Below are experts of layer 6 (counted from 0) of a mixture-of-experts language model. Rows are named router (the router's row for the expert), gate (a neuron's input weights, with its number), up (a neuron's input weights, with its number), down (a neuron's output weights, with its number) and show model dimensions 280-319. Each number is 200 + 40 x the weight over its row's rms, rounded and kept within 0 to 999.
After each expert's rows: "gets" lists some tokens that make up at least twice as much of what it gets as of all text. This comes from a sample of Wikipedia text that the model never trained on. Tokens count by the router's weight.

# expert 7
router,234,232,186,175,219,210,240,239,174,256,152,168,139,216,232,164,220,234,212,255,154,167,273,190,155,214,212,171,144,269,225,253,249,198,202,147,176,67,254,189
gate0,231,224,117,238,222,217,175,228,233,162,135,159,217,171,143,159,197,193,204,198,214,273,160,148,182,190,213,232,208,195,190,180,161,122,225,214,212,141,236,130
up0,181,176,274,226,228,175,235,170,165,193,183,197,167,234,161,220,182,234,208,195,215,231,236,188,168,170,164,270,215,215,186,211,205,236,267,194,182,258,151,180
down0,296,214,184,138,157,178,167,238,216,137,162,201,147,194,270,210,204,251,211,223,185,185,166,230,171,213,189,315,222,203,196,221,189,209,180,180,214,145,208,269
gate1,260,293,192,256,241,222,207,108,231,234,177,196,220,175,201,237,189,198,243,141,210,225,176,156,149,194,199,228,148,162,235,226,159,190,176,218,204,225,161,239
up1,245,151,198,188,234,193,208,182,201,189,182,272,213,146,206,241,243,219,193,151,180,238,227,268,182,163,231,186,163,195,216,220,208,202,259,191,244,233,176,239
down1,166,160,254,228,230,167,151,183,168,175,168,219,224,185,198,212,205,239,262,197,210,207,200,230,242,248,214,190,121,204,183,193,160,220,205,200,160,199,182,211
gate2,116,226,171,239,159,119,180,106,263,268,229,208,214,242,209,213,201,117,120,201,178,176,224,198,210,215,144,213,156,229,190,177,235,233,224,169,206,225,200,175
up2,296,175,226,161,223,255,207,309,128,142,201,182,204,179,189,222,189,326,269,216,201,214,192,187,193,221,288,204,230,106,184,239,121,177,193,207,186,166,170,231
down2,206,232,226,196,301,212,258,194,166,211,184,256,230,225,232,242,157,251,171,148,258,233,181,186,129,277,169,123,262,145,187,205,200,248,185,162,238,208,180,229
gate3,167,220,179,171,144,187,146,123,192,170,217,176,220,177,182,222,191,223,240,245,299,185,183,120,173,176,223,173,203,164,151,198,142,202,257,189,242,174,267,203
up3,202,99,185,323,244,255,250,162,217,258,223,218,233,218,133,194,169,201,236,146,126,210,196,196,181,240,172,179,245,203,234,204,181,180,178,209,157,242,123,216
down3,236,174,187,169,194,220,221,241,252,229,238,258,131,180,165,155,149,253,237,148,198,240,166,116,245,149,204,145,199,182,215,179,205,185,180,168,194,281,302,210
gets: "2", "–", "1", "3", "0", "6"

# expert 4
router,125,180,175,198,176,206,213,201,210,224,274,152,225,237,204,265,174,169,216,331,235,168,204,219,196,102,161,180,205,193,134,242,170,179,163,171,227,192,223,181
gate0,180,177,197,200,258,195,236,329,171,200,166,239,135,172,163,213,196,138,209,231,166,225,133,193,162,222,181,246,230,166,239,167,193,203,167,237,257,175,161,215
up0,244,183,241,231,206,204,181,162,225,131,258,242,181,195,228,231,187,322,205,216,284,195,242,215,197,206,161,244,167,236,233,240,205,244,172,232,175,140,174,175
down0,208,185,282,231,236,234,205,307,178,168,229,166,195,184,174,241,282,143,221,184,207,160,264,221,205,251,192,195,119,232,237,267,214,149,138,175,217,191,196,257
gate1,220,218,182,204,218,217,215,179,93,167,147,141,223,194,229,201,231,182,177,164,231,206,136,173,207,196,192,197,141,191,194,187,157,209,241,210,234,225,221,151
up1,192,228,87,200,160,178,212,229,197,192,71,178,206,236,223,222,188,217,252,207,191,205,166,198,189,247,174,136,92,213,153,189,159,228,136,205,223,185,198,207
down1,179,194,218,230,177,164,247,303,187,153,183,178,163,172,179,187,224,243,152,192,214,182,177,235,194,209,280,175,198,181,191,191,139,166,230,153,167,200,241,211
gate2,194,152,272,285,265,206,174,187,235,200,174,198,214,206,145,187,237,255,168,214,195,250,168,200,172,237,147,198,221,234,294,240,170,201,224,158,186,197,119,203
up2,235,196,209,280,264,232,174,163,194,216,256,215,207,198,173,260,268,213,204,268,219,236,136,190,184,262,208,203,220,211,253,214,204,156,207,167,180,200,182,237
down2,235,209,249,220,274,255,176,277,141,177,192,232,128,212,276,191,259,265,192,294,244,194,208,209,236,204,201,171,194,228,155,221,184,183,201,261,183,197,212,203
gate3,196,104,214,176,212,157,284,208,290,168,255,178,230,147,165,190,182,126,235,217,152,254,158,163,218,190,187,212,243,179,201,178,207,197,154,185,172,207,217,201
up3,112,158,250,131,182,209,280,188,172,194,305,162,207,140,233,113,178,177,232,196,220,214,146,191,168,244,261,244,263,190,187,181,205,208,139,130,157,205,151,243
down3,232,263,152,234,188,150,200,233,138,136,217,163,181,164,160,225,214,237,240,253,194,252,248,221,257,209,177,164,290,278,208,205,274,206,255,237,226,224,153,240
gets: "1", "2", ", ", " in ", "–", " August "

# expert 0
router,199,155,202,265,158,173,236,209,222,134,275,170,251,195,185,173,200,165,165,245,191,267,191,227,218,192,192,208,226,161,215,196,267,161,165,144,223,190,212,188
gate0,144,174,181,229,237,220,216,201,165,117,221,263,259,214,222,149,251,252,271,219,159,181,207,176,180,172,217,187,177,225,117,224,170,189,181,219,228,219,201,149
up0,166,164,184,181,199,234,144,188,190,215,188,150,247,233,202,207,173,282,214,208,171,175,166,137,246,184,146,216,171,231,188,128,185,185,231,193,222,204,217,195
down0,276,234,195,141,107,188,235,216,187,149,231,200,181,189,214,159,175,161,144,125,267,185,212,263,217,185,162,230,195,266,123,232,219,174,107,209,192,207,159,189
gate1,158,221,244,269,222,82,227,215,216,202,125,254,162,189,246,172,259,200,239,216,235,218,215,179,118,145,172,249,121,225,211,180,174,230,215,211,155,188,72,187
up1,251,176,197,190,188,202,212,207,139,125,214,231,216,245,281,174,155,171,180,182,258,221,201,209,149,273,179,191,259,167,206,170,244,197,237,219,255,213,273,294
down1,200,201,232,226,175,187,178,190,249,244,158,196,237,218,184,254,192,139,151,173,185,250,184,192,203,266,214,180,169,201,202,225,205,239,219,235,132,195,220,206
gate2,188,155,174,210,142,146,219,174,195,192,169,221,220,244,122,198,207,149,151,174,238,239,199,169,262,183,229,227,158,146,153,196,196,174,115,124,133,220,156,106
up2,252,224,170,204,252,150,211,191,222,180,229,251,157,130,196,183,158,218,157,166,195,163,170,106,237,252,218,156,204,222,236,198,160,208,149,183,207,231,236,252
down2,192,193,186,175,228,166,264,244,212,192,219,151,187,264,184,161,187,156,165,212,231,164,200,183,202,202,290,288,133,319,204,223,220,278,205,171,170,219,162,205
gate3,158,226,122,268,243,184,202,176,220,217,108,108,172,189,162,151,206,204,210,136,213,267,199,256,176,100,264,210,240,249,249,171,149,234,191,196,235,178,186,252
up3,157,239,199,273,202,193,180,127,241,99,205,164,208,231,185,215,222,253,143,163,234,238,145,178,247,249,154,225,235,268,257,156,142,194,160,136,196,160,139,205
down3,234,210,244,183,246,246,179,196,208,214,174,244,153,129,251,194,230,137,184,151,317,172,280,131,196,161,159,166,189,208,164,175,237,274,201,261,180,296,173,179
gets: "\n", "\n\n", "| ", ".", "-", "|"

# expert 3
router,210,239,218,191,201,166,222,165,198,222,244,207,192,192,207,287,197,171,220,188,224,249,273,203,236,184,137,118,204,181,149,189,90,206,181,143,183,155,204,230
gate154,176,206,137,163,220,201,188,243,210,115,240,221,92,231,212,250,203,164,151,210,209,277,151,261,185,188,339,197,156,164,237,180,199,175,231,236,258,177,168,223
up154,256,227,223,158,136,203,143,165,207,192,223,216,127,268,195,124,195,187,148,182,184,237,131,193,217,193,314,281,236,197,208,174,244,221,202,216,189,166,158,190
down154,187,246,193,264,175,216,185,156,270,262,197,153,307,212,107,134,222,212,257,167,181,173,208,191,168,228,58,141,221,261,195,194,190,147,235,206,192,206,327,185
gate155,157,262,155,183,173,222,228,218,239,169,227,177,188,248,184,209,295,291,224,169,193,265,240,207,184,183,234,174,187,203,236,298,75,235,256,191,198,287,205,224
up155,217,163,249,142,208,176,231,253,198,246,200,268,187,114,223,151,134,158,211,230,181,224,169,198,247,244,157,208,205,221,128,167,319,201,177,217,185,124,197,203
down155,217,235,189,233,224,248,161,210,181,155,190,163,199,182,164,274,187,174,158,190,186,192,247,215,154,184,204,244,153,174,203,241,131,207,172,238,178,188,221,120
gate156,153,178,205,181,244,155,194,116,177,158,195,186,189,179,151,232,252,226,103,209,179,220,195,137,204,224,244,174,169,184,155,212,198,160,199,196,118,189,215,256
up156,182,229,191,208,258,191,269,185,163,265,238,234,223,263,272,254,173,180,180,174,179,166,178,235,252,159,205,193,172,242,214,206,243,209,226,184,190,200,231,244
down156,223,261,297,192,237,186,117,168,181,130,200,112,180,181,150,155,255,225,98,216,128,206,227,124,234,176,194,225,146,200,153,224,198,177,203,178,204,253,132,187
gate157,250,225,155,220,245,199,281,216,176,195,175,257,195,257,177,182,181,229,218,260,186,215,233,173,208,181,246,146,209,222,213,188,191,176,196,229,153,299,223,206
up157,231,242,175,216,214,195,230,260,162,207,162,210,251,260,211,162,178,259,164,208,202,197,163,172,202,215,218,203,208,202,212,188,152,112,157,209,205,306,179,213
down157,294,231,304,178,187,168,261,166,167,189,190,181,235,150,191,226,187,217,220,224,195,241,229,211,176,193,251,137,271,196,244,179,224,177,212,212,225,189,137,206
gets: "\n\n", " The", " of the", "The", " the", ", the"

# expert 9
router,177,266,161,207,134,223,266,160,238,256,229,184,207,238,224,219,197,181,152,271,171,200,257,205,221,187,173,147,222,143,185,248,222,218,217,152,213,129,233,248
gate0,265,185,189,188,172,175,202,212,207,189,190,224,243,256,183,151,172,182,188,179,165,71,260,244,250,182,202,132,206,223,149,224,248,195,298,228,242,148,152,227
up0,242,156,221,212,295,153,172,200,193,195,196,199,265,311,260,175,194,207,204,185,193,200,262,266,200,171,203,226,240,173,240,239,259,187,225,168,243,167,99,161
down0,182,230,237,191,215,196,196,156,158,202,233,147,270,255,215,149,231,188,209,187,230,227,196,266,219,257,304,265,160,223,213,196,163,243,211,165,265,173,154,155
gate1,225,228,169,197,298,178,136,207,204,155,194,132,216,119,198,226,187,246,237,172,203,156,128,100,173,211,191,137,195,175,143,216,141,234,211,164,122,228,303,124
up1,270,197,167,185,244,186,202,139,180,192,199,152,212,172,165,286,248,170,202,156,186,155,196,124,179,175,257,193,151,189,167,212,135,208,218,115,175,228,269,214
down1,231,155,200,197,209,185,186,198,199,187,187,140,238,130,202,152,190,241,246,193,217,128,190,197,219,218,227,182,174,240,120,238,236,242,226,182,188,196,211,185
gate2,155,199,259,218,215,133,150,207,198,233,185,201,197,236,261,248,118,111,232,171,131,202,211,214,219,185,187,197,217,197,134,110,196,217,238,188,177,189,127,180
up2,118,247,288,258,212,181,170,117,181,238,200,191,217,298,303,257,138,200,224,224,191,288,227,194,197,176,143,163,239,201,185,150,155,211,238,173,259,172,121,204
down2,200,281,196,294,194,200,129,167,180,228,262,184,138,212,207,162,239,201,185,238,201,263,116,220,175,197,218,147,253,202,263,120,225,228,203,112,223,196,191,140
gate3,212,191,187,207,168,141,241,244,183,189,161,252,256,185,229,184,166,213,228,189,196,188,171,203,154,185,228,206,172,174,161,200,188,266,156,166,251,186,255,188
up3,274,126,220,265,184,207,208,193,270,177,217,213,200,202,185,157,176,210,218,181,177,178,189,248,143,199,172,239,153,225,236,187,215,239,230,133,257,193,231,319
down3,231,213,127,242,250,216,229,212,202,206,216,265,163,187,181,187,211,172,130,248,159,323,206,211,195,189,106,262,223,142,251,148,252,195,207,186,211,258,164,238
gets: " | ", "0", "; ", ".", "2", "1"

# expert 13
router,186,129,159,242,147,144,221,175,88,269,231,236,143,273,208,237,195,165,222,277,205,200,290,163,164,208,221,152,257,222,258,197,220,214,206,147,213,207,197,167
gate0,232,204,109,288,237,181,190,257,140,257,131,204,175,138,220,251,220,232,177,197,160,158,169,177,240,141,153,201,134,204,183,220,193,166,151,233,194,128,158,187
up0,112,163,214,174,165,246,265,189,232,173,282,206,247,226,176,184,207,180,194,189,241,235,203,212,237,237,265,194,229,211,277,256,212,226,236,146,267,170,226,242
down0,219,206,140,211,173,219,177,227,152,202,203,245,219,235,179,159,181,260,163,190,162,201,187,153,193,195,207,221,182,229,203,200,229,242,152,195,188,160,278,228
gate1,198,203,139,222,209,145,174,194,234,198,217,231,229,216,256,244,185,165,118,210,150,224,174,169,172,203,165,273,168,208,195,181,247,198,216,267,209,219,180,249
up1,172,175,135,207,141,210,192,267,165,251,269,148,224,241,177,209,227,219,252,158,233,172,229,215,141,199,152,268,266,226,133,228,163,157,210,247,108,189,219,214
down1,259,208,131,145,203,160,234,157,229,209,206,264,225,177,221,208,243,127,264,201,205,272,241,190,292,145,234,194,171,241,223,178,193,212,187,232,209,233,220,174
gate2,191,158,202,176,235,199,180,209,276,190,190,205,197,199,182,207,256,185,295,183,230,165,180,237,267,240,220,182,213,115,248,258,253,222,186,237,184,254,232,87
up2,207,212,236,189,267,157,227,219,231,133,215,170,192,237,228,221,196,188,246,258,242,157,185,172,294,293,153,176,183,267,190,263,255,231,195,210,230,160,150,202
down2,194,185,208,214,239,212,228,162,237,170,208,221,205,152,222,272,143,224,186,256,216,255,238,213,224,227,198,271,206,168,194,212,244,163,173,228,171,187,251,205
gate3,205,256,205,278,170,220,183,147,146,250,207,181,184,211,253,150,236,258,178,176,202,231,217,195,264,194,131,155,177,114,159,214,171,252,289,249,234,193,182,204
up3,175,201,202,207,211,222,234,220,278,169,225,163,172,132,248,162,163,153,266,137,215,143,185,185,126,166,241,267,259,256,176,196,172,181,132,144,175,222,265,217
down3,187,168,225,173,189,208,262,170,254,223,241,257,217,210,184,250,189,228,257,167,249,215,248,191,197,175,189,210,125,145,110,191,162,274,224,173,219,171,198,177
gets: "\n", " |", ")", " |  |", "\"", "\n\n"